config = dict(
    experts_per_token=2,
    d_expert=48,
    router_z_loss=0.001,
    rope_base=500000.0,
    rope_fraction=1.0,
    init_std_up=0.0737,
    optimizer='adamw',
    warmup_steps=440,
    decay_shape='linear',
    final_lr_fraction=0.1,
    batch_tokens=32768,
    doc_mask=True,
    train_tokens=245100000,
    dataset='wikipedia_en',
)
Below are experts of layer 4 (counted from 0) of a mixture-of-experts language model. Rows are named router (the router's row for the expert), gate (a neuron's input weights, with its number), up (a neuron's input weights, with its number), down (a neuron's output weights, with its number) and show model dimensions 0-95. Each number is 200 + 40 x the weight over its row's rms, rounded and kept within 0 to 999.
Before each expert's rows: a language model's description of what the expert responds to. This comes from a sample of Wikipedia text that the model never trained on.

# expert 49
Places and vehicles
router,224,139,300,175,203,174,214,173,175,200,233,181,208,169,176,154,103,195,203,159,157,164,194,201,220,217,220,236,177,236,217,163,190,159,176,240,228,250,268,213,138,200,210,218,222,212,249,229,244,293,214,131,229,253,195,183,200,184,234,275,199,290,224,176,254,193,265,210,271,155,281,234,284,246,209,196,158,251,186,269,159,180,226,231,224,166,157,196,227,159,224,188,185,162,150,193
gate5,229,145,258,188,201,196,209,239,213,183,198,230,185,138,182,210,253,117,224,162,98,221,238,177,184,244,200,187,193,166,162,229,191,205,218,277,220,163,184,164,90,186,217,179,182,229,274,177,181,292,183,176,183,268,204,201,219,193,197,224,185,138,91,207,162,254,228,253,173,201,228,199,237,145,191,226,226,195,186,147,226,188,287,262,144,258,245,196,196,229,208,254,221,260,204,192
up5,184,223,116,227,193,194,230,171,200,181,188,147,238,268,218,212,116,284,189,247,265,171,167,207,183,154,200,158,206,213,181,265,210,145,205,152,159,226,201,268,298,150,230,216,188,214,128,196,221,131,199,154,222,132,184,209,174,226,207,145,187,251,275,177,254,214,169,137,223,174,209,214,189,274,181,166,183,201,234,208,164,235,146,210,284,151,193,190,210,138,234,139,180,197,227,234
down5,141,180,199,143,254,181,190,185,210,200,169,243,182,229,227,220,182,165,146,114,220,177,231,246,208,204,188,177,178,218,243,112,188,212,279,271,192,260,232,214,233,176,194,178,184,193,192,285,177,172,165,270,160,246,162,196,259,259,204,222,213,147,169,145,160,180,191,230,280,189,179,190,179,247,212,192,228,259,307,165,212,252,209,158,234,156,219,171,254,157,149,160,208,238,125,249
gate6,288,229,221,192,207,178,133,132,190,171,131,171,199,161,171,201,97,196,200,190,198,192,265,189,255,244,188,177,78,249,195,193,159,260,243,204,243,260,217,241,246,223,183,167,213,106,232,214,140,218,153,239,198,239,250,207,212,105,173,229,222,244,181,198,197,215,282,213,217,195,165,273,227,224,235,229,178,172,190,179,196,161,160,205,239,233,230,234,190,214,241,177,200,174,238,152
up6,222,203,196,171,203,182,154,157,204,160,150,124,185,150,193,210,112,177,228,226,142,198,288,157,208,209,157,229,110,248,188,247,215,228,204,193,262,232,221,244,270,234,207,168,187,114,260,199,145,191,188,156,194,301,247,211,246,117,158,247,229,233,178,222,177,224,278,241,221,190,171,239,243,233,205,217,193,187,198,198,171,216,181,217,233,223,223,250,182,197,302,231,229,155,218,182
down6,220,295,163,267,208,270,225,170,223,245,231,177,253,149,199,254,261,255,155,279,211,212,191,182,166,193,185,188,166,166,174,217,224,228,177,208,162,234,249,221,174,161,136,288,188,218,161,190,156,197,252,120,197,202,172,226,186,188,166,223,236,228,265,220,211,203,128,242,168,199,124,141,229,157,216,200,226,190,159,211,231,144,158,222,157,185,233,163,144,230,273,226,192,127,178,133
gate7,292,221,178,181,186,188,253,180,205,135,202,221,197,252,184,228,163,239,187,208,222,232,142,196,203,188,211,187,208,207,195,217,177,297,230,234,210,184,176,112,130,234,207,226,169,317,207,209,167,242,199,120,170,173,213,152,239,212,184,229,221,294,178,132,180,274,215,223,173,158,279,213,249,213,192,206,222,170,157,242,135,192,184,309,210,211,209,244,196,239,183,202,214,143,196,140
up7,157,209,228,239,235,176,148,262,172,283,232,201,173,115,183,175,226,171,206,169,152,190,237,221,187,186,202,215,166,214,219,182,211,149,198,182,172,223,222,292,248,161,176,165,211,142,219,204,231,163,217,236,220,219,172,251,144,182,250,147,138,83,214,280,209,138,168,161,242,214,137,236,188,187,239,203,174,253,236,160,275,218,235,133,193,189,178,148,220,111,190,170,184,239,212,249
down7,186,193,269,222,196,176,163,211,250,190,169,261,145,170,144,154,186,219,190,159,191,160,256,193,307,151,214,208,205,217,233,191,227,185,162,177,225,284,165,215,228,179,226,115,214,171,197,297,123,231,206,206,225,262,187,153,261,124,283,203,143,153,173,146,171,208,190,172,192,248,214,207,177,191,201,229,247,157,228,177,251,184,251,190,166,263,201,265,265,179,167,186,155,203,161,193
gate8,172,186,266,281,204,159,224,163,216,167,180,246,187,216,208,93,122,130,213,171,180,245,180,267,196,159,185,231,199,195,202,236,191,182,212,196,98,249,175,212,226,254,296,221,187,215,128,198,185,153,196,176,177,174,174,187,194,179,206,165,174,216,182,229,241,272,194,185,122,173,272,251,281,241,210,148,172,175,211,225,202,220,186,185,200,231,146,162,252,146,220,133,234,191,260,173
up8,171,140,239,231,170,236,183,233,249,154,173,221,249,233,261,155,137,191,265,197,154,237,204,209,244,209,212,214,228,156,181,230,231,148,193,155,147,177,158,261,244,245,255,184,213,230,167,170,141,151,157,202,153,180,179,202,191,213,161,145,218,231,161,221,243,236,152,246,131,185,249,264,260,188,173,128,117,171,223,233,238,251,150,135,195,249,214,182,210,163,221,137,266,192,263,217
down8,189,142,184,268,233,218,203,170,272,239,157,225,189,145,191,190,200,189,205,184,191,257,247,124,189,218,200,176,261,235,218,186,276,199,215,108,168,251,196,189,218,136,218,291,149,115,174,211,258,210,227,212,153,214,187,267,97,166,122,182,257,170,238,215,193,193,233,176,174,218,196,139,164,133,266,257,225,202,165,219,204,178,197,184,191,179,182,221,187,243,240,267,185,185,227,161
gate9,202,164,286,181,257,220,217,134,151,162,275,229,205,112,223,197,222,207,219,256,204,237,265,169,220,197,217,217,205,175,183,190,253,155,187,182,208,249,194,134,202,136,155,198,183,172,155,209,174,195,170,158,261,207,226,240,107,123,145,164,220,135,219,193,223,205,186,217,205,182,220,200,214,210,202,136,268,160,222,187,227,189,181,158,165,158,159,194,202,333,250,150,226,265,237,228
up9,126,165,258,196,289,240,255,164,181,130,178,219,170,94,197,196,269,133,220,230,238,191,211,210,211,194,169,227,254,162,157,184,204,205,222,205,209,190,164,189,209,204,170,209,174,164,119,198,229,154,187,149,272,177,215,200,161,157,189,195,198,102,221,256,171,257,164,184,210,242,242,129,202,228,188,194,262,191,233,195,217,231,221,173,229,194,125,167,203,240,319,181,263,201,218,205
down9,299,162,124,238,239,273,204,233,164,154,206,161,227,144,149,207,199,233,220,279,302,148,226,182,156,219,167,161,239,225,191,150,180,201,182,185,239,224,232,186,163,197,225,248,251,217,196,206,209,229,152,260,234,197,137,228,202,229,201,219,199,168,160,236,174,121,226,240,284,142,230,193,188,197,179,216,212,175,152,169,120,158,252,135,175,148,162,223,197,238,215,230,236,176,264,220
gate10,215,215,178,187,203,226,292,176,218,216,207,235,151,214,178,244,114,155,182,185,190,147,187,159,218,207,175,198,183,269,227,228,166,228,180,156,243,182,209,139,238,252,177,209,133,258,195,206,254,196,176,154,198,147,197,211,249,173,253,196,110,262,226,195,150,239,246,142,139,134,193,216,258,174,224,236,229,305,204,205,121,212,201,318,238,190,184,232,204,239,214,233,206,206,175,233
up10,174,214,203,210,218,173,120,230,185,214,234,169,235,229,201,151,255,240,178,206,186,263,205,278,187,173,210,205,218,138,171,147,209,179,254,261,154,205,228,270,165,163,239,211,259,181,217,202,178,206,215,223,198,217,173,167,187,227,141,258,253,142,177,147,239,105,198,249,246,230,235,225,149,238,223,190,173,147,184,197,286,186,203,67,159,178,211,151,242,177,159,155,157,156,207,149
down10,226,181,166,186,157,183,132,145,191,176,187,163,259,249,209,199,181,160,145,221,181,251,282,303,246,201,221,134,159,263,228,220,193,201,161,230,194,177,190,217,187,200,233,180,188,188,251,253,208,247,201,186,190,118,211,186,301,184,237,195,159,166,249,121,211,184,213,244,229,228,171,158,127,235,144,235,240,237,245,193,208,187,176,290,143,216,207,288,180,174,165,246,197,160,228,188
gate11,168,177,163,231,204,233,195,176,217,165,233,236,185,290,241,139,128,160,150,200,268,141,207,192,206,209,200,230,226,239,238,199,206,153,236,163,181,267,259,187,283,192,284,187,157,276,271,221,278,166,220,230,164,188,183,218,137,172,142,226,230,251,193,102,234,218,244,174,232,150,226,223,251,177,193,139,213,202,231,159,131,134,177,218,175,240,143,197,207,196,206,182,178,185,192,193
up11,103,153,232,171,212,232,151,250,225,157,149,171,185,216,243,141,231,169,176,212,230,133,250,184,218,214,224,222,220,215,179,210,257,176,198,199,164,270,194,250,213,163,243,181,182,241,278,223,228,241,210,208,159,257,238,255,118,198,153,202,260,243,166,146,160,196,157,244,244,131,207,231,231,147,165,155,206,227,244,114,183,152,197,180,210,238,125,119,167,176,247,173,213,161,214,212
down11,251,205,236,231,215,293,252,162,183,169,227,111,161,238,182,229,155,151,184,224,185,169,216,255,211,148,233,182,237,229,227,249,227,226,225,213,166,242,273,239,149,225,109,278,143,161,248,206,164,207,173,223,280,161,174,209,168,243,167,170,185,142,150,145,211,154,170,179,290,239,217,186,188,223,165,182,205,260,201,176,123,185,221,241,208,251,160,200,198,220,246,181,195,141,219,168
gate12,163,165,163,190,201,197,251,171,202,197,142,193,117,127,229,166,92,250,204,232,123,189,241,224,169,217,253,180,131,161,198,166,189,187,218,209,150,230,171,185,133,206,294,203,175,176,208,217,174,237,208,203,157,227,189,223,251,146,239,135,193,154,209,203,195,233,225,165,230,199,276,278,139,280,201,203,233,174,269,151,161,230,238,226,195,220,230,143,185,158,190,149,167,241,253,208
up12,190,228,194,217,209,211,181,181,203,243,243,231,255,266,178,223,287,142,206,202,288,236,170,190,185,194,181,224,243,252,133,213,186,238,191,232,261,173,260,187,227,190,99,226,247,198,148,218,196,191,207,162,218,158,215,182,132,227,164,288,193,226,184,218,181,181,179,238,208,192,150,115,265,112,223,229,171,201,114,246,206,170,209,202,217,191,138,196,212,206,241,290,212,123,170,179
down12,183,203,221,201,244,195,212,253,148,154,162,228,246,215,194,176,193,159,199,177,262,194,202,252,158,198,181,177,186,198,173,201,113,216,210,242,199,155,187,267,236,214,132,130,170,240,158,221,130,158,165,221,243,189,196,147,273,188,238,207,146,193,219,251,106,237,269,197,204,215,235,212,239,175,298,239,150,220,246,243,218,171,194,162,183,162,206,229,256,211,72,176,191,162,256,179
gate13,316,213,225,213,211,196,223,229,205,202,179,177,141,148,155,184,191,199,81,174,219,229,126,251,213,184,196,248,148,215,243,167,183,231,245,205,213,199,217,182,161,237,181,246,202,239,154,224,207,241,239,258,214,140,232,186,207,148,278,170,206,219,153,187,179,117,183,175,204,168,236,211,212,251,251,174,208,153,196,178,159,104,222,184,230,205,216,207,239,130,160,132,150,171,162,112
up13,232,239,199,151,161,246,151,244,238,243,172,153,203,141,219,242,192,250,209,238,215,196,214,169,248,255,214,219,191,166,236,186,243,231,158,194,251,117,145,214,177,233,183,217,209,218,187,144,166,157,192,271,134,173,268,287,287,238,210,116,233,211,178,251,172,140,161,212,205,227,183,183,224,238,153,142,249,139,272,150,220,196,201,160,201,228,245,217,164,120,175,163,204,186,241,215
down13,179,226,184,208,240,183,170,132,209,258,273,246,132,259,145,182,169,263,247,239,167,128,179,204,242,225,117,183,175,206,213,121,155,223,177,262,201,196,170,246,170,207,170,174,106,252,207,201,272,185,233,208,210,218,162,198,269,280,195,131,186,225,172,205,201,204,233,182,193,140,208,212,242,174,252,173,167,208,286,211,217,209,204,199,133,264,225,214,185,209,185,129,176,134,185,216
gate14,219,154,202,230,216,222,273,70,233,168,242,240,215,112,195,168,137,217,197,167,116,190,173,221,188,181,172,223,193,227,223,202,208,256,248,260,181,185,227,123,210,269,238,182,268,224,209,215,290,199,190,172,157,181,146,191,267,208,226,172,139,212,214,190,176,260,210,189,174,197,257,285,207,182,220,181,163,191,235,210,130,207,171,283,191,183,208,247,200,225,186,139,242,179,164,185
up14,168,260,247,215,241,159,171,312,159,240,184,140,143,204,177,181,250,196,148,221,233,218,203,236,201,195,201,229,158,191,183,195,157,200,215,170,193,268,196,240,159,187,172,245,111,173,193,205,139,246,238,266,210,243,209,221,105,154,223,241,201,166,198,217,227,132,210,202,282,183,182,114,196,215,218,274,209,239,163,170,239,151,279,155,209,185,189,143,249,165,184,239,156,231,224,176
down14,223,207,240,229,94,158,191,191,268,220,98,222,248,241,216,230,266,221,189,249,195,186,199,243,205,200,231,176,241,154,184,167,192,175,234,202,252,153,205,132,182,212,164,214,196,225,169,284,126,155,252,285,222,222,190,200,297,254,184,180,165,187,191,206,135,165,231,183,210,170,174,203,230,229,168,161,209,226,239,173,247,149,223,220,142,165,155,150,218,249,165,160,178,237,267,144
gate15,143,212,221,182,257,210,243,195,118,223,268,160,124,201,158,212,192,249,191,172,207,224,184,238,174,118,189,266,175,267,171,213,172,215,259,195,236,227,224,168,194,208,163,224,199,195,141,225,287,236,211,258,253,226,157,111,147,144,258,228,221,172,242,215,259,215,202,174,272,166,196,245,156,205,225,220,185,161,148,266,127,173,187,182,169,165,190,219,251,160,205,201,196,255,129,204
up15,203,143,185,184,191,207,222,213,303,217,123,144,230,159,240,184,213,190,174,186,256,252,183,153,246,208,246,108,219,160,242,172,206,118,224,239,217,201,202,161,270,175,286,147,197,167,217,245,196,163,247,85,180,148,183,252,212,174,223,202,188,274,245,179,123,233,250,203,177,179,206,185,188,236,183,229,112,174,209,204,196,232,249,206,154,254,195,222,208,217,206,232,169,179,229,168
down15,215,160,231,136,165,225,129,279,289,175,212,141,188,248,152,170,220,171,175,188,180,198,203,227,166,200,202,211,176,196,209,125,179,245,245,233,230,206,125,245,135,196,225,271,173,243,89,209,215,163,202,185,270,259,74,201,215,211,276,253,211,211,207,213,254,176,204,188,215,196,170,176,211,148,174,189,242,178,203,175,199,142,226,231,179,188,150,213,171,243,241,197,259,160,223,185
gate16,144,194,219,183,200,179,216,192,138,249,261,222,230,167,216,248,190,250,213,159,218,212,175,200,185,185,166,257,247,193,304,172,219,171,197,155,271,208,167,164,224,152,74,188,214,251,212,214,213,201,216,241,270,143,160,195,111,196,142,154,162,205,161,149,286,152,153,220,280,174,188,261,236,215,192,188,238,221,168,254,238,238,212,172,184,184,195,201,225,202,121,212,185,171,203,254
up16,170,227,203,170,177,145,191,187,173,237,235,281,224,160,195,230,198,218,224,169,224,201,225,173,219,176,170,207,270,188,290,165,230,157,196,184,265,235,156,156,272,152,112,159,169,253,207,190,214,218,186,187,278,210,143,190,108,216,180,158,185,207,145,121,280,175,197,201,270,189,177,273,201,239,186,189,186,248,197,221,245,252,202,138,199,149,197,174,219,236,138,203,189,110,162,231
down16,159,183,223,145,40,222,217,230,152,216,193,136,212,266,201,140,103,233,176,254,160,227,134,239,226,244,205,237,201,172,149,171,223,140,190,256,230,177,248,200,201,249,213,191,197,161,219,129,227,136,238,192,223,214,212,242,239,185,179,214,238,230,247,108,219,212,232,205,188,188,206,193,185,230,166,165,207,206,199,276,253,254,208,217,165,202,194,208,237,213,218,258,233,216,211,133
gate17,231,202,324,204,242,184,196,102,112,227,178,158,165,118,188,160,251,183,171,180,160,237,153,249,164,156,200,249,196,250,235,183,146,210,198,200,261,200,190,216,179,238,219,185,171,253,192,189,237,145,244,209,227,230,163,225,211,211,172,226,200,187,203,237,177,190,185,160,246,217,197,182,176,197,215,194,229,315,173,324,221,229,255,195,218,196,227,236,197,184,208,206,168,245,131,125
up17,186,247,134,239,223,179,248,221,197,137,255,220,197,271,119,215,169,204,161,148,226,166,193,242,175,179,142,205,148,179,184,253,179,224,265,224,151,249,227,165,163,254,253,254,199,174,237,264,203,214,239,210,216,125,204,148,187,153,267,203,152,277,219,206,217,240,204,179,211,153,239,224,231,253,229,239,144,120,167,140,143,137,188,252,155,153,175,175,236,188,221,169,185,187,229,167
down17,228,224,238,181,206,194,194,217,250,238,274,180,140,163,217,151,233,261,285,183,196,233,228,174,163,146,231,228,181,148,218,275,158,223,239,215,179,236,158,195,173,218,200,122,152,152,243,214,153,175,144,235,248,268,192,156,109,218,265,271,193,129,163,208,192,172,199,219,217,140,174,176,178,259,205,272,144,170,245,205,217,266,158,158,163,244,180,216,190,202,151,207,200,144,223,171
gate18,170,244,235,188,170,253,199,128,202,239,135,216,214,160,211,141,273,212,231,169,212,186,231,172,196,206,245,198,144,240,205,170,186,202,198,196,255,236,284,89,232,206,201,209,252,133,225,240,199,255,216,201,193,131,189,193,168,208,205,274,161,216,185,157,166,141,246,217,224,253,172,208,144,175,185,291,146,208,223,194,108,177,175,168,240,197,212,169,220,247,147,243,122,135,214,226
up18,243,158,176,215,255,144,221,213,161,189,261,157,174,218,138,232,163,192,119,195,249,222,169,242,181,172,144,217,231,241,185,224,144,190,241,240,147,210,158,237,168,194,239,209,166,257,180,223,267,159,227,195,196,262,184,216,196,192,218,118,200,146,186,223,205,265,166,115,202,103,248,237,263,237,255,168,193,205,170,198,243,200,276,254,172,205,183,228,197,179,280,143,233,253,212,152
down18,199,219,185,158,236,221,188,190,203,144,163,155,233,167,115,261,193,204,163,237,194,218,224,199,252,201,173,168,268,244,185,159,223,158,179,256,215,141,202,249,193,245,238,177,200,239,226,197,242,237,217,279,161,230,211,76,252,207,231,253,182,140,189,156,277,279,250,207,135,155,203,186,206,165,257,86,188,216,230,179,202,213,198,233,246,179,219,196,207,150,132,165,184,203,238,195
gate19,211,221,162,168,176,263,200,194,196,120,180,154,209,205,211,211,126,122,205,198,196,207,266,175,211,161,133,267,117,250,206,236,144,180,216,217,133,187,201,226,255,264,239,245,165,135,159,263,183,177,214,160,249,253,183,146,246,220,199,210,169,246,204,223,163,253,182,154,185,179,135,158,286,231,199,195,129,213,204,164,145,229,186,228,304,157,194,186,211,160,217,221,170,208,227,215
up19,150,178,161,153,134,247,179,215,224,129,189,114,214,209,243,244,116,155,227,216,204,163,248,147,216,166,143,255,171,206,174,241,150,150,176,193,152,136,206,256,252,223,263,220,212,167,194,189,215,174,166,160,262,236,190,150,239,269,182,169,170,263,190,246,142,258,189,177,191,261,136,197,238,251,177,180,166,208,232,151,175,224,209,213,300,192,253,217,187,183,229,212,192,242,218,239
down19,258,259,156,234,134,199,256,226,235,204,125,219,197,201,201,227,205,143,217,245,138,178,147,151,134,154,158,193,223,188,176,170,238,279,240,102,142,212,214,219,268,196,241,255,181,189,244,208,191,197,167,163,174,166,162,297,206,234,181,184,174,176,158,192,208,306,226,196,159,166,259,247,214,173,167,290,206,242,215,184,174,236,186,213,201,142,197,193,181,222,234,180,199,165,134,175
gate20,264,238,200,283,246,202,232,175,161,186,248,133,188,154,153,203,159,228,162,167,113,303,196,278,172,189,155,237,204,186,181,142,183,283,240,197,254,249,261,188,199,209,186,262,224,160,193,205,237,261,226,205,231,216,231,161,168,205,212,171,156,235,189,198,215,213,210,161,209,222,161,242,192,281,268,244,176,188,187,211,173,129,199,205,159,133,184,180,173,154,118,157,211,151,212,171
up20,250,168,183,202,148,220,189,190,203,222,221,157,251,125,215,234,183,243,204,276,171,272,239,180,253,234,183,176,187,141,202,172,163,246,223,181,223,158,227,227,244,176,220,186,233,151,194,173,224,217,168,175,178,182,275,236,237,315,183,126,164,144,124,239,230,245,146,215,188,242,211,173,214,205,202,176,202,166,241,201,250,163,143,186,274,166,238,191,139,192,121,142,185,136,192,273
down20,187,145,228,237,206,232,262,171,115,265,210,261,102,215,199,162,171,174,178,219,163,183,211,160,207,281,285,167,179,150,163,239,147,194,192,208,112,215,168,247,269,215,180,137,168,203,226,224,182,193,196,254,201,152,148,174,236,170,212,188,141,167,232,287,204,198,223,174,243,174,168,160,195,190,212,209,155,272,210,166,193,230,215,197,209,310,171,156,190,216,248,261,180,178,190,220
gate21,193,185,144,121,202,181,192,202,221,207,259,177,213,146,240,226,148,197,228,187,194,155,213,174,199,230,171,224,206,171,277,199,225,153,207,195,268,232,213,211,205,158,209,164,190,160,125,184,246,243,189,205,225,221,227,231,151,220,195,94,224,175,162,192,214,246,151,205,235,300,148,219,243,145,156,172,222,185,226,173,124,193,201,254,308,187,168,124,235,152,262,126,231,200,268,214
up21,278,197,194,155,219,213,199,266,187,155,253,218,216,173,150,203,267,129,218,135,247,214,255,153,153,178,203,248,180,159,267,209,187,212,187,308,173,196,225,169,274,209,151,120,146,157,170,196,204,199,209,262,231,241,226,227,187,192,176,255,206,121,181,299,173,150,217,254,241,219,256,157,134,192,197,180,205,173,219,156,204,180,175,201,199,214,236,180,191,206,263,145,232,232,153,195
down21,256,198,253,276,274,241,254,283,218,156,193,268,170,219,112,162,244,169,174,295,237,258,199,267,143,178,198,219,213,200,135,269,181,221,147,186,187,143,157,242,223,203,192,204,189,155,244,207,218,182,215,202,219,183,140,244,163,174,146,188,175,188,184,221,176,164,176,182,200,172,217,149,160,164,188,220,200,202,109,243,181,148,287,121,160,212,191,215,241,238,212,219,194,190,211,195
gate22,287,251,193,221,211,137,170,131,162,217,254,184,233,165,167,181,71,215,145,223,230,193,208,228,244,223,165,278,210,168,210,219,242,211,157,186,227,245,192,235,204,177,169,212,189,215,204,176,184,206,216,221,147,290,231,267,186,145,189,239,246,219,149,178,219,206,253,197,178,154,229,328,229,158,249,140,182,170,127,259,237,156,187,206,188,217,208,188,218,193,223,185,235,180,165,147
up22,137,168,154,184,208,270,259,298,197,118,204,164,154,253,196,198,308,184,207,175,192,215,170,199,154,168,140,139,171,243,205,182,152,194,250,195,136,224,227,171,183,270,220,234,190,154,244,211,222,205,222,197,260,142,176,152,237,177,227,177,186,185,256,225,214,264,171,190,255,224,162,69,206,242,219,253,202,267,235,134,190,193,213,188,207,206,174,212,226,241,182,182,209,212,181,203
down22,160,82,212,162,159,188,185,220,161,242,230,222,149,228,207,191,125,177,264,196,154,208,163,276,204,169,229,229,223,260,211,163,200,199,262,180,159,187,263,226,196,237,199,161,199,140,236,163,302,195,205,228,193,118,161,267,176,243,203,221,178,167,164,215,210,230,220,131,248,205,223,253,187,177,255,206,159,160,186,196,211,254,199,146,214,217,147,279,150,214,167,184,196,219,184,294
gate23,169,232,153,192,191,191,220,198,175,195,254,191,206,249,205,188,171,153,184,217,243,200,181,175,198,137,118,190,172,154,179,185,239,266,166,212,152,148,243,258,215,267,121,272,204,202,158,242,224,132,189,188,229,245,247,196,175,145,193,311,190,229,237,262,201,193,295,187,216,232,223,149,238,245,197,175,222,237,156,177,186,152,157,197,232,198,192,257,202,265,227,225,198,108,119,176
up23,116,176,152,180,171,213,174,181,230,185,252,185,200,168,241,249,207,207,183,260,261,175,230,168,205,198,131,134,186,159,152,172,245,265,151,257,200,137,216,248,214,219,136,227,181,211,157,184,205,176,186,195,221,248,270,170,168,180,164,198,201,209,152,237,211,208,284,219,216,244,208,153,221,282,183,158,187,278,178,166,233,168,138,173,247,222,237,256,147,218,300,223,195,125,143,192
down23,190,254,140,204,261,229,209,154,218,174,187,222,187,240,239,182,196,171,204,227,238,209,181,262,243,171,166,176,259,201,191,184,250,309,223,205,183,242,260,223,218,254,215,188,219,166,212,179,239,162,188,210,133,198,198,266,154,148,227,182,191,201,176,166,202,203,158,183,226,217,255,242,155,190,237,193,121,234,216,140,263,201,126,240,137,131,169,130,273,225,221,243,152,165,153,97
gate24,215,192,234,195,225,193,190,209,240,201,281,236,181,213,172,198,170,205,210,182,298,172,173,197,190,233,175,145,209,202,178,258,226,260,198,186,194,186,187,206,222,168,205,321,208,54,166,247,163,202,216,236,163,255,163,139,244,186,159,226,188,175,227,163,227,272,166,238,190,230,202,210,239,164,215,270,166,200,206,192,171,217,202,201,143,221,89,148,233,112,167,209,171,176,260,206
up24,186,162,144,157,157,271,153,220,247,241,223,243,239,178,219,223,184,180,211,234,301,144,250,139,212,217,168,192,273,203,173,228,259,188,165,166,212,178,210,225,260,115,236,206,194,122,171,205,168,196,167,233,160,255,214,193,236,238,121,204,215,177,194,176,210,248,197,260,190,255,153,140,210,164,171,209,175,177,272,135,231,217,145,154,203,235,136,150,193,125,187,194,185,188,253,251
down24,217,157,225,220,160,130,227,209,258,202,249,213,177,231,150,217,197,231,251,212,182,189,125,200,301,156,223,160,222,289,237,231,195,252,255,130,225,144,214,180,167,147,193,170,226,130,214,255,207,177,145,239,205,157,162,223,170,224,242,226,197,140,189,148,177,193,249,202,220,153,205,199,170,217,239,217,243,165,173,182,325,198,224,227,231,154,132,190,126,172,266,197,180,236,171,206
gate25,260,222,217,187,165,220,194,225,192,149,203,178,237,265,179,206,192,204,213,151,243,219,138,221,208,217,114,201,173,212,205,209,231,199,214,227,166,185,211,268,281,209,165,302,253,101,144,229,197,180,182,225,209,151,188,96,266,206,164,218,177,187,296,225,282,175,265,223,223,177,181,190,151,209,184,181,162,209,206,229,184,184,140,184,226,142,220,175,219,107,169,246,210,262,174,202
up25,202,201,210,191,166,247,160,206,205,122,138,192,235,272,222,182,204,202,229,149,244,172,111,210,228,226,157,172,199,214,206,223,246,116,178,211,166,160,233,246,244,169,186,277,300,158,162,217,203,192,182,244,229,104,195,98,222,248,198,234,170,175,253,220,291,183,209,220,199,220,169,192,187,192,164,155,161,213,212,258,202,224,149,164,254,162,202,165,213,126,200,260,190,231,152,217
down25,213,212,210,220,188,196,201,207,201,213,148,227,208,200,144,205,214,177,242,250,204,239,229,96,177,162,183,185,168,164,256,228,246,301,188,101,173,173,248,231,291,177,260,188,199,157,265,189,198,218,208,210,139,176,135,256,151,236,189,207,211,119,171,258,212,217,182,261,176,228,195,164,179,210,214,168,158,226,197,263,275,197,192,181,245,221,201,178,198,183,208,158,240,183,163,71
gate26,195,164,243,152,155,197,151,196,205,140,171,71,223,215,221,205,180,229,240,166,193,155,177,176,216,184,186,238,239,134,248,190,189,125,167,164,212,192,186,264,169,209,196,116,208,240,224,201,199,167,191,295,216,242,213,267,145,223,192,166,268,237,228,240,186,171,225,179,213,272,233,239,206,199,160,117,215,200,197,246,170,255,182,193,257,239,266,270,177,282,220,176,190,188,151,175
up26,174,172,92,225,190,251,184,141,197,312,191,209,197,158,208,210,209,198,206,279,225,188,267,232,196,207,230,212,230,234,149,135,219,171,225,245,267,252,225,242,221,178,184,181,214,154,154,176,207,209,201,107,196,214,156,250,159,202,198,236,192,198,197,174,218,182,159,199,220,213,176,208,207,186,233,173,63,206,188,302,244,190,183,216,207,173,168,178,201,169,241,286,138,220,134,174
down26,168,192,199,228,171,197,168,181,183,209,199,240,185,175,233,164,162,148,273,115,221,173,179,232,152,256,218,196,217,202,133,266,211,151,272,252,185,192,159,232,258,157,255,119,156,315,192,197,199,115,181,247,174,231,262,169,273,190,247,212,264,191,172,171,193,234,203,202,255,188,254,223,252,173,248,173,215,162,223,222,210,192,186,133,249,167,222,220,174,175,174,140,239,185,191,257
gate27,159,230,213,214,214,218,191,222,167,264,216,224,168,190,208,152,258,143,188,108,226,212,199,224,221,220,210,191,206,206,137,214,186,187,228,217,200,193,164,157,195,212,238,163,192,257,103,192,170,243,211,230,266,178,171,198,136,206,291,232,205,214,184,171,292,241,183,229,230,162,186,226,191,132,223,171,145,205,154,167,196,256,233,155,201,119,127,144,234,257,286,246,112,139,187,193
up27,158,184,170,190,173,239,145,238,211,285,230,266,216,173,226,171,197,152,223,163,227,206,250,191,248,242,232,154,261,205,130,185,249,161,195,200,184,144,172,180,212,157,263,159,190,249,128,151,165,267,179,167,203,169,223,225,182,258,268,225,218,219,183,138,265,274,162,233,202,184,169,197,151,131,185,175,147,188,232,148,236,259,192,165,209,180,125,120,193,242,267,218,184,165,226,217
down27,224,198,141,182,199,259,182,177,186,186,208,224,154,203,214,230,290,240,179,162,190,193,319,204,294,174,256,189,171,254,166,161,240,228,166,153,196,177,232,193,180,300,97,218,193,216,158,248,221,189,232,180,172,247,171,201,162,220,234,248,213,197,235,213,140,204,115,198,163,255,185,160,213,167,129,196,190,182,155,236,136,133,190,189,185,197,255,195,211,237,265,204,190,168,140,181
gate28,180,189,144,172,194,240,221,189,212,132,189,238,200,170,230,194,213,279,199,255,126,248,191,219,238,229,273,172,208,114,225,161,147,236,208,234,231,201,171,259,176,203,183,227,141,180,271,178,171,214,195,172,156,157,221,189,163,118,150,224,169,210,199,240,111,187,211,225,179,211,222,232,177,148,192,219,216,146,190,232,149,190,304,200,131,281,237,198,197,272,228,271,146,175,237,201
up28,271,210,191,200,203,205,209,258,188,202,324,206,226,221,177,169,168,199,186,179,200,268,217,176,180,238,173,181,247,164,142,228,186,235,168,156,177,218,212,209,212,152,152,229,202,240,142,222,187,258,194,192,238,123,222,250,133,176,203,198,300,180,226,288,202,175,166,219,179,204,136,193,147,199,211,178,224,179,195,121,193,203,287,207,130,194,174,174,143,288,219,300,186,238,181,205
down28,235,198,207,221,261,230,183,136,265,211,163,243,117,189,273,183,183,132,197,201,194,146,200,283,213,177,137,195,180,231,143,230,174,220,184,178,217,219,192,109,187,177,182,220,179,194,173,210,196,238,193,182,266,182,182,254,159,208,191,189,164,164,203,205,207,197,226,159,228,234,286,285,177,219,206,273,203,144,200,177,170,154,145,265,191,126,215,172,130,261,283,141,237,164,245,229